config.toml
init_std_router = 0.028
norm = "rmsnorm"
rope_fraction = 1.0
init_std_down = 0.00505
beta1 = 0.9
warmup_steps = 522
seq_len = 768
Below are experts of layer 6 (counted from 0) of a mixture-of-experts language model. Rows are named router (the router's row for the expert) and show model dimensions 0-255. Each number is 500 + 40 x the weight over its row's rms, rounded and kept within 0 to 999. Numbers have three digits each.
Before each expert's rows: "mostly gets" lists some tokens that are sent to it at least half of the time. This comes from a sample of Wikipedia text that the model never trained on.

# expert 54
mostly gets: " In the", "D-", " After", "; A; H", " Dick", "angladesh"
router:540559524504525468506488533473512543394510520458444458529481407530525528475467521451458532475531477520508545427468441465517512565439489446470493530520500554526515488469522444538528463408439423505515496448477519524481459528505411536544552483453485490484458586455478461407447546484472529418528517516476503580491486515535549546497509500456520463577537508560394477474453470486502461536508469432527545582511498471568553472489553515563519443510591534494487525524536487522553518487458515457484492488464574452440597461473494514531489485518533465514490482494482529450554471499475538470544506519491518491498512429444472586555502525424464502520503554519472478492405517502547576501452454506517457494547542500468426502481508523442508560466487521578488510489502520497487530423429512

# expert 6
mostly gets: " his", " had", ", he", " as", " as a", " that the"
router:454500539561562514488474528498528539531518462546506512481465463478581470457565500479533431420476426508563489489478450549456529461539436541435522541463516417496443517441475544525453509493506543477535488392509524532488503555519459546475532483488557529515500465506436545490507529452552472551483503436496522447477454551523544444464493556571536447432488490532514536418547531505454421501453534502542535445511534543413513454531442533491595523471483523501484588500490533497490547463512505529513534468474543520600493522452505543475557448445455460481518528588488510452548524482461507529478513476469484457463516485528529501510537558478547493507477516474463535482501585459437452502519514495462549503489461494526500438458493412481553457470452461499556532472461572560530453454430427

# expert 45
mostly gets: "| ", " |  |  |", ": ", "; ", " | S", " | M"
router:547485482473546490435439498529446459502544540491434513526558464454537518566477516560516495514512523409439573465539530588471544508490595517453516502553510602471527485523525477560476471391416496526478517554463545578519502492517452497498445476459477478463442484469630484510505438463459480519592542515461521540473472491485471500447508540494471484558512434517546548493437532467539496524566468497530541583521491470427527504553503467553429471477508493524490502469536434461512513535485509459514518540554511541500515459546531476539506509495466494551450523550479492530453486523500540564470456502535420464516550494480467456525536491516596505530502442438539434456546511518506461498529468542464497573452577496496497542514522528568502525483454590469485439534457445466485519471512508

# expert 35
mostly gets: " U.", " American", " New", " European", " German", " Republican"
router:535506539471490491430410510532526540412518489554473578494475560504514493588440567500533551546411496516449513552544515514464455463479523481548460519450511602545554568537477473500499478500514537564472468504528550435492491459449537553481466464564457478462512542496523497538438481479526506483425449483497577528526512486439500492526512462493550487504464481501505548498481466536523558465557474512459518438500473529489502541436599507471413515543395499499528487519514547544401495487438471512478507457496517438499488499486464503469465512497495491462472472440555497494470479536510507443450491506570411512518494510466457405475501445482488486544471515519585494578537453478519564484473461501578470543504472546441509491481442582542510501522522471565540517508573492499587533570516549

# expert 46
mostly gets: "017", "021", "015", "018", "006", "014"
router:468464520463491548503508515439501540491513543475519435536518500541457491492464604500503442542484514460470516518564467566514522460502508494460580454448552451575521421415476552466529444520478574450541603550554526458463550479475478541501446475479548529523526439496521533560513499477470472532529513477542491478549500503585480535485490444534497497558524451473542428497500468471444455559566498506510498518545500554527488533523449467521566541439448517503479491482512496487513497513484486458524525500555480515525587538447417459574456487526490423561490524567536459513526499552492598457547534534508506569425504516465573430500556525493504545491505434475582480472531496577540440534526541544457521435494525481507503535510412531573453521528522511481512467495468441537519538535566508

# expert 26
mostly gets: " sc", " Sc", " co", "-b", "-D", "-f"
router:529454535444504520521554518488483457528486560488508568438457481517559428460477457485459507447475527498501506501546604519482489556535514470534444452471507526415492528595498454457490492499503507486487524527526504503479449475471572516456552510524537509468503459485544466461514529490502423501433494422562551537462489505427474533513545484440540528511441524475523469513517531549547585473431502451489567521509544514540506522542512447463510494520568474458502487584437495458525446522494470517513422527523484509488436500559509570443488552452472421485508451507470513526448555561520430511440426549531540510572497455516463487499500431531536519378528538496530446473518532549497520540538452514532457471521445561455441526555486488557505549494542489400470444507465530548535571458488552

# expert 37
mostly gets: "==See also==", "- The", "ederal", " human", "== See also ==", " Imperial"
router:513493501526412437476447484542430536432528493434477508548563528556456540534569516542500504606491555442506533499515500441455413523542479446529567450516443549519562444476547424421519529487499530535498514532520453504496531438472500574537459501508434593497519485487485516560488423512537574501525480437509504468490544465479463445461486500479426445482536516564504501544452548473528545499471492470468509499428469454510491517471575508493452417476514510527444485540518495533483572447474544460438519449486437508571481495461525488522462466478550467440492441489561501537496455460482557506547516394459479426487507504532502475423514447517467501565470521461526488544474478470515507499450495473519460557515533502539495535474562577521417491494461556511487534458516448483513518567506520

# expert 28
mostly gets: " three", " other", " two", " four", " some", " several"
router:546486487485483430449536488456527462528492538506465551497478526518478489533460475434489408579486544628547427483495485488536524430497476447551496484487485413563512513475548427516552488533586516488495499540454542460483523478525479423486552472518461543533569513495528527533503466479536531559500537484507563467448516519557518539529482462539458482507509453459475501520498470477450424543543522511464408454517465502452403472533443503456506495486494433499559474515446512467461520445479520405498497471543519537490556469464463528507473468521537489527579536545534515387524452493533519442508535483488526531456551442526421486574518555475501495540464502435442507438480496558517482531463531549461477542453551430540502533487557521466536583481515396534530462492524457459504548518509503

# expert 57
mostly gets: " million", " km", " kg", " / (", " m (", " p."
router:461571499508449417549472460483503456491425513471472497564541483567464570492549540481537466547502522501486441491484462491528529503542519437508517501502524500543562481518506535512522501445473479463539555516520516570504521523455498486460427469498446516527463538457469465539534516547464474497505513473457533497524500497452502556501469561444472500453509459435515505506456488454531492483458515548509502497457465493529516516495455486469430439576458611484437445468516481440480575499536495435513490479490522534511542539444504521576418449446554546506502445526533521554502506562487522515483502442548464553537493573611509468394493571576466464521529418471529421465516503542476490515459558531553461538477541442598528574499453470519411517508436496535553508453470462492501457565457540

# expert 22
mostly gets: " |  | C", "==S", " different", "- Country:", "==P", "==C"
router:557506460430525504473480503444477542572514537440555573432585543473509475473473543510473485455524532531546426477542456584440469471469508472548500494535521491499496462523623463472527527460487563460418524513475546535490509468487548527466581461479547435434472500474584452540547428501487462479546525510501544485518460540491555559519499542475558481446526472441515515487509530490511440508471517501554460599559441537447525484505466503538444498487464454505522464476512442537411447568440511538512464452484546531528579456464498520580497523478527474442514566540436522502474453493498509513469567454540546558531544522520481599550525490544460511484524472421495494475541480483521491486578456572507513500459528461469574523513513488500497485493455455503535442501520488505458553511564493

# expert 51
mostly gets: "\n", " April ", " October ", " November ", " July ", " May "
router:509421445544417442479456484488488492509490499453514500502514489509512509467523585565513491464556494410476520496558512496470464527485577451464544441542443519508558442532473548474487505536467534474433552489530547523478476473434491525456468506477514534469438451500530471557541435501415495457511504464446508470511564495497479472541477522523549425475524447436519522498525586510497488526601503460512461568461497499442506532548496464582394533447474515543460439478479488473433546527490550459495507542562494483495501544484481522551505555497463497487505472566492554494531470505492487600426522429519446551505523540518554454496517486521460471551592430427582505483449466576578473467455437536538469546542524484544518541541426443520469488506511507463505496543477480466512473563512521

# expert 1
mostly gets: "| ", "|  |", "- R", "- The", "- B", "- M"
router:501504519469530479494398523552523558510559451501505486454569562495533463553406520519495568527513506526542502451549504502501524464555493487494536448529528473478570460493441464450557488531508574476466464476502570483502481550512500470466462443500553540507521505453528516505426526461458433474498531470452511472619562526567417477513540458584494499500556413556491418523523479506501522498484483500558511534503441507450510480489467480566479519459456481532510523475516582582496475555557548458560516558520451472503520551529497505518451572502419528498480471518517481483475459561518462510491508440563464552516491482499484459602552459468480559565465532475546430432521453540544468485536424515473450567535581483554528461504477508521496406519515524530455488503451487474465514477491481

# expert 3
mostly gets: "atory", "ski", " Club", "975", "ism", "808"
router:424470515528579583550445456527572464519482530555467502427449567567411551516439471446452606572478503445475419503553542538516488470485434530448496548443506460547487518494494489439512502486521513447483566497530545521478553502588488503551532473512495567487544500492429606548595483521488539484517555484520517474498498544491512480502517492528458509505541495477497495519490566506487526524470449552484436476509441492566414538510492522519556510514516496573562399437499500487538471525505506536516511510551452484420479586528498472510503471576549516455540502451529442481513545513515531492552503522453460537553482534521466501483524568461447400474550429532496474552486493499499502482574551424452497482474516528468455494507547507504452477527554480507517475497547467471465465516516497

# expert 17
mostly gets: " the", " of the", " her", " their", "ing the", " his"
router:531518507532505500483520496488534541540521501473527513414445526530527464456453433587491498494562495508509464492494542476520508475509461501610475501556550462476451503472530494507452505522454473489481482496480527526535534545536577503510571515493463482467567511539486593513547480459550500526473511484482491471495521521551536457475452519602509512403450445480561530467514455516484508540449475482500501497495525556525394529509461490456553488524502436501477496567444536520496481545519563421449461548496539453520417530523461510475495468518548497487526496465487513489504520454516558561459540531446464443547555456408455483548421540500507486403482495523445555534456538456454481506569592505410543539472498529493517474546497438474513507471444455495529475484581533584571507601580481

# expert 0
mostly gets: " on the", ", a", " as a", " by the", " in a", " on"
router:518477540565519546459485476506535508500525488550460517480511435465493485468498472492548436517484512523495449484432489535470540462468453491468485505482441427515490522454510476498459546474437522460527516473468526537533488572533563561566547508480514504513563454489516577504523505477537543541415554529561465497480500565547584407467495562579510518532582535506561483414497501492489477501496501532511550461504523487467489507482483536496501491515451414531514571510471590549475504473450582496528478503571461526504497483490485598538485456451512489491533561557528530477493444495538536499518510497455473435472430473542484529564555437477514426529473531492497475492416566437435459444438526489472571603477478467497580456456555429473506478461429454502540524508486574522466477463546552

# expert 48
mostly gets: " David", " Henry", " Thomas", "ford", " George", " James"
router:490428559532532538512578451517433460494484409490511445546537428479445438511495580470509496465484477489572536518515473478543465562441518493538469482488535566506457470485411509475507482508512474518526495518508546422491574494568544577561488525541502536543485454529481560514419498509536512523537477464447488486527524451455503467471527396527525510546493482560504501473563418497504612462486466507444496499486529539538585452513512509475522494409529503510455471586547471483557548485516495524468439539494462440530538487553508466456508506520503413447496511480505503540574516474481469476517560556401521423538511494525568524512484480481501537422498466478433526550555530465491412512529534494483553461474487500525438527541489445472529458483578506525515505510530536534459539469443542

# expert 14
mostly gets: "On ", " home", " under the", " member of the", " under", "- Born:"
router:446524522547519527549479482486520537512554532459494564475498541478551607552546432558555461529456495525518467543521544439490510494529440566508465543455499455462565463450473526443491494498539551479555467419517457476512494491497483489485505413544490509544563530497508515460520544516552503480444454456512579514449459563559455479521407507529470481457539516516475530494461458582485484542496495494486507435482558427474529486490462528464435446502443492507474456499472531574469512459502528566548548504444508496537501468506492534462527476477436477538540470515509462467527493484496481417446552474566489430470461480518429445503516562411507439528500455522494472607467491491393504502432517510545534530472493478467558442386454514462536464494498428510527533431530515452526475455533508

# expert 40
mostly gets: "a |", " /", "a (", " (\"", "\" | ", " (P"
router:521479451474557512504433473483426407488493568557450522548464473450518475458528536578444588460497415408462441460518559557507427485547504512469436565561453475528472523547550555530496498463478499504495478588434553455498443538447505467550496537480519485510410547577494485507503504458542525453506574571514444521494485487528525524504588564546530480494502521453527541522473552499531482529522505543483505521563580518488529559478529487506428500477473495514562465463488495422503496547497450420572552422521486542452514512524552489504470475455593431535498468549491481493521484475509483548505483512526511554492534492468534538450518496543549522474528543482490544447471541456561525453531434466552474549472539491478550559605511467512517534489476505513510479509481456498497524473443475

# expert 5
mostly gets: " power", "atory", "ators", " drug", " body", " food"
router:510505490513391538498562455503525517473528518519607482497545596521464464437449478500459483432553611515530508529432460442511449521542540501468542461448494527467431567529500472540512493590608515536550472498507434493505520462517467424544538580431524489462508511483467530466520487557481443482485476559464455490443492479489456471485465489421542493501412511448523537562467494446499469525494513462454511496506422521521495536467471514510472464572546473460493491456493436533573508442488495550454432486515482487498455440517462512392502520496531602582489482503524547474496546488523486482512515498497489487510498521516477461494406451580454498487555509543511499494483518487535519567463474512574505446497450490535491514464537541432484488476504497498514452407414547521502508510502464

# expert 63
mostly gets: "40", "45", "10", "33", "35", "00"
router:528526411460451451495554460448524504515447542445499561590501494548491524454442532407471393593501549577521526504526466501520483581504544436514486403495445552537535470482519444496535439547507485517463560490589516460458524456512526473462456498498499482502544502469542427544563493499448580497486516483524511539476512529472552509525500454439523568527551496453442442579451499518478488512527489472502485501533560477537498510512491464501468485536457482495503509490598492513463547471439562509503490512472551525476531495472436460525502468534522473489475520571480588501442540499400502477550549437578514524513538567543505504501452538432477438537510480432549511458473467534511508530525439497537479454474492520551538517484460507512528559486515569530536440430530554495540511489569482

# expert 15
mostly gets: " Col", " Mad", " Sal", " Mir", " San", " Red"
router:536453513461465460513521517496441559498473524439532513504525464441497470470543528493506546487565519521549518469567535412469471556554469500512450533505461672516573511525497448566581532466479475512515497433474449478490491467425493482519461477598440495451522474518563481472454587557550552500448393510528514509488572404452469515542511530418552503485482512521465497475474500557575549495515504510516514553445483452583580527551556477543463474504493488514511497543472526513504504473452543464450466533479522524520531505540505459484464437509466543513481445491523487514489509460495500534532500441531575433507484531541452467493464470534448453503473502477509532545505484466512553472549480502460441517555536562477495445494480558528507477567519577506516525430487486514603512474475549

# expert 53
mostly gets: "ed and", " artist", " person", " and s", "ing and", "ization"
router:497506504541467517562531443455555453541468542594479583505448562473434470438497487552504563441541557542533497536474533535538499521466510518493495524481567495487410589496462509532519495555545497513541400487457470453497444500594511420463565516557528507505530499418487479434562534541531476545472469528514424504444509547466586458500500579527540496542439513489504545502452483498519485551483465524482475447556490507474490493444475501480520480565536496509512481487427437486492466484477521525508536505539486544415423545499468483453530507514478593494552449480464503500488521430492467474436533552493560515533494494486434439463500517523562593464552518489454451538495494507484451551526574490517566432517464556523492582519553469419550455456505508490501480484514504507496496513442493

# expert 8
mostly gets: "- B", "- D", "- N", "- H", " st", " g"
router:495506500446517536494446494535496463535547460509503513474481555479497547511432472496453543530512461527488398486562566484500470486488457400508488515540544535431489500511502498494512476459537503473483506555516498475500483568493585476496586476520558526462564558440582504501456508475541516480563499499519484546512574524443512459460508514467510456463560546420446496535479534487553526493446487495532517504484511487449488497461512506560478445457487476497584453411493480560535480542416517505547492520450508443491472471518537506484482537537515524514466458546498468559508496397533485526477461471598537538538515475475395457559532496501423452404513554486468455488517540486490520485530526525492441522521532516438585473530561482492470442511540476521540472464517538568590630535501589

# expert 4
mostly gets: " European", " National", " International", "-based", " American", " Women's"
router:514469502515517535414450476478454450495526515517527580433495443461516461566426475480521499574453524486479464526473538548518511428469502529536550529516491427535480558445571417451548521503470491500487531588503503440519507447551526532501518492477475492536513533539531480553485557474478523565463561529506530508445469554561532519535579491480479537552524512496554505508541414561435427528502476544452496468543478584517433605518485534489483510554457499536565533547500521414406507548520520446446500487522469511551435516552457497537466506491442423539476581463517556453469507548500536505454523574483537533446469468460509581511477466547479449514437489548483491456468510476503496472506550508480486487437456475532554538571480473525530548542453478510546471506560496452475495480549530

# expert 20
mostly gets: " Jr.", " Jones", " Khan", "i | ", "i's", "a K"
router:460520526537608495514415501532512406463527506570493462457476488387529430507565490478489508475474382471468522438483535571547478495499549570522434547567546549502468477551507520475519470460484508525524480583464581453489517576527457501529495503484481486502410518576437506485448477493484447494510520489468456486484474450478544511538543502537549509574494523554518545480526505534540520490470448577498526460518533543525478482481528490519493553481480548490591529498553475451533485524510483505531489487484464477525490541534495514490482532507513487503501489492489519484551539450516477529544442547455527535542537470427625541449508516535506543415501524504530557489502547461505460453545482411369542485489536515430468523535513438510570528511545522551475464536481528537488457483444433

# expert 34
mostly gets: " this", " some", " another", " one of the", " the first", " many"
router:501536538515498475464551454465552523489510505451440595499458509491600486492514514457548489476500509553505513580472468527476544427533461479484486483438446441537581551512473558542484547522541497498549447479493443533466468498457514522461517506509427512471528435406465456470525527455573462540456446480491470475513467481527478492449486556467533519466479500492551495470544449530414512488427523471545511484454499511551542533497465511509564473537467449477458529550421495489476502426451497551431462534436569537529516503447520572398570447441420477483534486488521459539462496551550492567516491430449504409519547509549459406474471513489532443515500523543492562506533467440460512505428538454519483501531498496505492471433462498458467504467507438485522537458453543497590461470494518

# expert 9
mostly gets: "j", "i K", "ă", "w", "ð", "š"
router:474531405533536525512461431512556489611512533523477520456510485537480503444465479505490598492502477478458465501492548515515509465468469438506462482555517549602481463552553522516531464463475547516508562502451528565466530523530538442529531472480497483551486431513424522491535504571497479505543542505542506473522512509446513505483545497498534420399458571486570524490473493467509569479468493551476412596558480446559458547444506578508552480506529574463452504504468525448537440538530498576564528492497472477407496539555491509538490521535547500471518456498478419512509492444505442585515456505509505513569501488453532592466522515514524496465500489512490566553497477468568522481573504470434494467487478488427475466457458453552518508461496564477514480421440465516455502520525465

# expert 30
mostly gets: " near", " at the University of", " University of", "- List of", " Gl", "Species of"
router:494588483552467549470544508513496545399464474452511449520486413526510530492560505516516485571548427534475440498481498497533534528436497533522484519554546524456559481507565556591492461413471498502492522484504513476496508554530506522535465422534546499483545557528469444488457522504539506467408509475502550473491529518458543527438447506552536468484495552576417475498515465483489535592512490435515484497506547478552513508532523506519526475445547572509433524526526565487508530465520521508514536582431513493432584527463480453536467521503530542479481483442484465443574521524510451589482571490526579480516475454553438512523486527543450482550493496555522485610562489529517555484494577479476488534487547487484484411444502501494438585538489502514487528501539479496551514570452511

# expert 36
mostly gets: "ed", " % |", "| Total votes", " People's", "andidate | Votes |", "le"
router:461484507440490448548450453482564491472525578461509493512459444556497492544487418529470471527469484528460532412521494456451497571469496473494476529486534459512441557552469463480417436511462392508483556571558422538520467566531468502509479480442463481473511469491508570459476534519501501484521482472553446503479454513476493500476483571470424498503465557515573504565471529508504512465474476526485519522506453396522546466445504477429450472561512502519540580525512449533505456541538492462524518491472508499486487432500486484457467546498525516435498477474475543478452475457537543514491472561508493546457509476408557556544478543370460512488454494449493456497420507469473496520484521522543496481483556517560568494527486619501439481482485560485425452520558481543465550421479484

# expert 7
mostly gets: "1", "2", "3", "5", "4", "  -"
router:507494480504470482513491501429482547594522521450507443567502491515468512511474528525486491474505591485497490486487515478555548511495481448480529464525512509555507446497550415527498448484426496458509609534562462538463502446539536484456515496421545432561502444457516514527560448504417516527562509492526430526480514508536546503396514486488430533522511512464480483535431468473472426563501490457592522570431533532533518541607493503499475538481546518505510522490518510437538499525518482481475516532591415469501538525516477537520485514499486425543512482548505460518500513520461595505466537488450539532538450510530517539534468465434477447461467510480509481439447551597443454540516449582469471447468502472466530545525551403507528556485488553461531475491471483425440481462539506

# expert 59
mostly gets: "a (", "wood", "ki", "o |", "i (", "head"
router:451513520492504515550516450479543468571549474540487508463521514571432586519476468450488529490450489511447460543450568461501527505431527583479476475493549494558474537532484533543561520524488496456557560510542420566538547494550472422505516543497463471530493495552501582519574458523439460546525550543603432515493497504487509556545529556411494476528465519486480417493494455487504501466516504488507453506502483463516502511464472592473547504605533502553509505541519473494522486532579485522493538506545433473481457507546466501496461518495492549548539460545492465482505552568554474552503459526511528493518545607546538562448540551555475443512499486588534532467522462461447498497497524448507537440435490427431461499498526550492529503503539541488557506525418488490423447460529462

# expert 41
mostly gets: "°N ", "On ", "ber", " On ", "mer", "pt"
router:510500502514453518490502440451476511427473441429541540549546517543442505451533522467502414551464479453453610575475486490509434586421534522496476464499491578492503484568525612528477445504488481495535564576556406554526524499481534523467441540420540538499496422539409509500572458526557539506513493537528498458454539466458552538492453459501461532528508564494475461517507492516505559450522508455441464523475483460533501533430494518486431504467569538423457487534540523551573444479511477515528456551504478516504428502522513535545550511509511532462505505496484519484489518532499499520569536492514454514505483507547539542469426439496548528526505499539554452511512506554502463529476463512538509472473452479510424519434486519457487517538522572392415479466486485510458479492558481

# expert 24
mostly gets: " It was", " species", " film", ", it was", " album", " aircraft"
router:532557453491520473441574490493500539495508533559484484471552525490524484504469503518489469485500498513421517459483519513478573461521424520419501487547526457477558534519465566534544575592442514499480465485442526406467494523489497500451477460475541558443562538531468507542499521438489459471437438552443473510475441479584494541529506512523523538505422423475491508528517489503483456497459505467563497468505509576490511473432461484485585508550509469556509468462478530524416477550515500510475485486493446546470545587487602424508533541480560495510498518509574509577504512528517502408503429547535473543461516486468512470477522502511537539596492547476513565482543421397506465484509455526582458537534530496461543501543459572493529527497537454501504565547438504436477473523525462

# expert 29
mostly gets: "andidate | Votes |", "- Coordinates: ", "==See also==", "- H", " (aged ", "|---|---|---|---|"
router:489529490442472481467559500515573503488432537442508480558547512528559570519563486524492447553471482506502526500434481497497526578494475499514581482489543589500433506458482516548487479517469460450491492511513519554620437481464459518523494460424500433430470538449483491489519475532539486448472474506455528505571513494513501499503454448475444541444529494503419470470412469472523455492516499478528481541540465440553468473441550459436511452577593541467475531533547487569534495513503476475563454495441585473497476494487541502537485552560512496485487473534499552492417470524488553461546437508518466520515469428502520515470526503411462477468583504527499393522517578489519585510480475515558446431471563488493504498478513554447422515522481555537471473529506454525453539502493549

# expert 49
mostly gets: "″N ", "| Party", "son", " in ", "kov", "partial"
router:509489446504532517502545502507494486516435391536454410460488499477471534486449568467431488475459435475454560551498447470490427456462459502485470460522479539502492424486453457514496448535429496469478483558500522599534561431508516512544517500468567560511503558526471477555506468459504474515534581498505521518528606478488536511508518484517469489504506441547455498507530511457444531518486468484482497469442514455528460532478463469494619532422519509496522425489535511439495464504526478481470493529507487519447547593501541547476522441529516492476472490434417497528559505480478534499526555551529405510532493488544567511487477564463496527568580433551518511555499508528525503485529526464453503434525539530435422550445461462503538512555556575446548533550465455489439448474527524

# expert 60
mostly gets: " had", " has", " with a", "ed the", " from the", " became"
router:479556487534515578468440512518491540562539419528510506522535482475524532525538439471487448464516487494561456536483514556464508462562466533455509480519502443475442491459534510458477528439480546485445514456406475579503521522533567595503540557517500405507446574506477524442477507471510526455464535503493555441468423560582473452495494540568504526417539507468546533481577529488555444530463499518525531436494556493428525490495530478468455557467448497508515547429510545536472516464500471566548540431491507529522544472464546548507496459441486461529500598478467520500498464475568464541468504424505449473471535503486479506477521542554536486503513537527459503492521518439487456493471465514525561570518429503542576498499562407469556465494470424529573518497520574523486463506472459

# expert 52
mostly gets: " U.", "22", " sp", " p", "26", "29"
router:453533560466543486493466449450443474541452547541472529523505522524557535513445432488455510551512502506526534536575489587556521447519453441475479443517508426498512491537483453523514427473457524508485544471523460437470475479541456454496487464477546501540516431450547471467495467542503532517507533461513548473576552497545502475452474529546546525529478454426526537476482567501502461514520521512487528478548566509515473530548519526566450508493463529447547536441507580482428479586418522491484562487517494434530498472487443527561469493537531483530448512535492429407436508565548536534547533503529554541531466478460424512559455455482455552509529520426532488442512473542531597505427466534513451536498496539548504584552532500476461488451531447489524425447465530527512572504517560

# expert 33
mostly gets: " politician", "men", "ves", "ali", "aries", "jan"
router:548500460450522544518549507486468445470553425536519436471405516535470498555499533517454510437433526499507497547490488385555441531468529537563500482470481592526473487520558474519551522541487541548461420516482522524424583470598468471534513528497489525500487493566491532550472523563489479532483515529533466506511584563490458481495488542454560497573481533474569553514565482460485481477516505597467479517487465513548507470490490543518520440443526481516501476480546522424561449551520528479459498483491466526505552467570524497477513490453498531537519514397461455543580564494506459501495524524517575475474514520468546515554515464564489519484423491468422562559451516493472454484552524461486575473456456500487499517473479515489554481507543552571461453514508574426471465472517425

# expert 31
mostly gets: " |", " |  |", " |  |  |", " |  | ", " | S", " | R"
router:509512479482523462430409500557446457510520529561456507479588435441513485587494501553484559475520478421482559464517556508498514481459559533480542547608498511511499505505511520532483517423444518572527542556461554510519466484484531431498477522484516515502410490521569514491544447479478477471553585576474482565470479478441471497472521462519500478479515470506548528479482527450511508488482477492500559513530505438424501473505474510567432490503532455481520533418555446456431532528531484443550574523568532559451492472551548489534531539468516449513447486556506469494474464477566460565501486480499419480496518500516530497567538512513541547514449488469528459451580536528541511502490458564480490566456565569548466519579541493516513540472504534430533483596442451469481491446474516

# expert 47
mostly gets: " sc", " qu", " dep", " wh", " lo", " sl"
router:532534467444567563498427516472416467510537535502527574454505522427574450520512497492469562469430438466476451512528544595466439438496498531531430591552475468511483533526546548454502507431515501559480439536520550486496501535486553504526536482588497427463395543511503454538477509449540451483481470529459544488501469467518482564481536537534565459487502508522543575484530507533532521486494501570449479512553520556461507509515472431513481526534426520500540510475545523488457451587450409553500476446436489536501500495495498470493492523523459469494507503499490541550533551530528408555438445477548516510516518543436522587462509464596500552470504538514475607492499458463515519450559485470496509491509478507422563496573534496523500436502522486531507488472520512546506523527504477

# expert 42
mostly gets: " made", " began", " received", "ed the", " held", " played"
router:505551431512510543476513541516529520558455492536580490471552509476527451459536482494457425454549528533551485518500458560417526431463491502444484456582535466487464452518478517469537521463555559503434481491460509521562483496508544531415497573551497445466456554490476522458495489425566505496545527461495468463461409518549448505571503558437551476465551528511491566487551535432525435520445486528479480490497476518464518466498489530480494574496496473546474530464475543534529525480484436623479531460438557525539528496400581518471559497458505528523532587493444515503515467490513456510495534418453467465463542476540535463477474540512520501510569462492515540466530562435543526496479455546542534493522402482512520516446508494552527501438427442516462545495514544520457489520512438

# expert 19
mostly gets: ", and the", " to the", ", the", "ed the", " has been", " was a"
router:438552553506529500517496494510568553536540471417550458466494430458503512547569485533580468464493571505530479530468523605425520497512443561536528560513535476394482534439531550457478545414382497480441560467516480618514520553458551556520520460504524447533511479455503514470467538488523469443528527469527504449501480516460486484436460546561448449466541513515543579470469510527455495470493509542452506503458544451409512487551487477502524536487493485494450528493522565561502489486509452552558444490502480524512500495484585577549529447538439550512588510541472504466505528518455520503451510456485476413539494505505458510500520456516472465513539488481556504508509492491462505489501508527490548518512493435486512451468479392479516449501454509452566517501510527552503434518580518

# expert 11
mostly gets: " team", " election", " won", " Championship", " debut", " lead"
router:488460506501486518456467472517560505542554554548500504478487530501588496515532459471447466497505528481517504548550480533483576437544494546440590500555585494446525539508440466471500482515469588465465476419479476473582600533481472542451470462446449476594498529493470482495473492422474472510507511428516554499505510436518474528544492496487480528550510444470545592501585479501487473494498507532562586434476532534413490400510503507485554537454458484557448546487496506531467509494484469532446541471477482581585496512546457494505569558483483459507443570503556452486530525571457479498417498451494450497483490545499463471491488473516558508566467529470511513554548467459448478554493518511521504530533498570504524468505462567559514515447466449535471452557440507448547459516499490

# expert 39
mostly gets: "\" | ", " SR ", " (seat ", " | MF", " | FW", " | Yes | Yes"
router:525536500489520520506470503504410469477477530539459446576490522569511446453473502494457557566512393485464547571494528510515494495518474384433430509544484487538495510544475521521501499498557483532493438536438556484481480517531467494470480523510526516452546499524438488449487502520520514524514522498521548490557456509530428483535475483543561573519529446530472507525501551499547446526515489487517461497535503607500519573449536445466556527560498559541576518444471463454495455533531526460492568527553509531445531483479570446547476536486495518512442600514504559563501469500500461519518390487539473564455552514465567542475568492532574551498546520495439561459448432486569494476463461540536478454501526465499478510579480582563431478518519531514455556533516502502529513497469440

# expert 12
mostly gets: "andidate | Votes |", " JP", " Battle", " The film", " Ba", " Bal"
router:511441513459489420559487509503557487426429528421484507553525464475505496536558488539524563539486472592463488444519497427475539599560480556471449525486568518490559489515484572497472486473532516474490467476490446487448430522397494467479422467535459465500517500532527456472461558505474490481495479535513520526493520536494466552568570526420478492529482516517360461548403507497487539456500472467558480503484463453474544506466604464448491470530464537538519544516479471512454546451455479459526546522486512513478549549503499426494434493544463537485450443509463491460491536513551508448545469478528539512501442475478484456466527545448508474536457518485495440497485460467553597467478486424469512514488537513492483454458485589540460492534467552562538563510496486514540526534426532

# expert 2
mostly gets: " University", " College", " Championship", " region", " tournament", " High School"
router:511417498521542547541551451508545483396502534614474480514454530502493486480440518560476505535545506447465527527548534540514522502461506502449557465522471440470533463425452548469552497586497484524483471509464544405507474467470488532507447522475509548515524530550501458534495520539477540519476496485473511485485511478563470515574543499486486505579454468505512489511567446527546463505545476504468487416589503557497478528496486511456554513547456508530531491442445492471434466622501524462457557499468486557471477540477419462556450493494452410479457559459604485484507481503403510434572487523458528574442482559450486486552536464487541494541472495490471473446456509471534484490552547515580541449488485539534580489540503556557501531495465520525405515509516515473484489473512510

# expert 43
mostly gets: ", he", ", which", "),", "\" (", "\",", ", who"
router:515512474546532509476492484516435519479460521517494537488521434465524418496551467568534523410552453477479484469498516583536553515510451528496564549493484424437464601478534530463478549497447498499495448498459487581483490471453514571505522463495616441497432466514458399536495506448557473522490489548486497431466478508519548484503518591529539484482503453504568560517538489506555513517501496529512596471555523544408502441471507451435504542528465486523496432467477463473417513571475532433547520475576461552476490497496504542542545495507484477464544501493491538474494465491553552543406515489507525510540522507523476482467519457509581590492511584419548506491457506488511494529496443574572538520486490513526516530541494447479499470474429461422545513557514507453480495499515472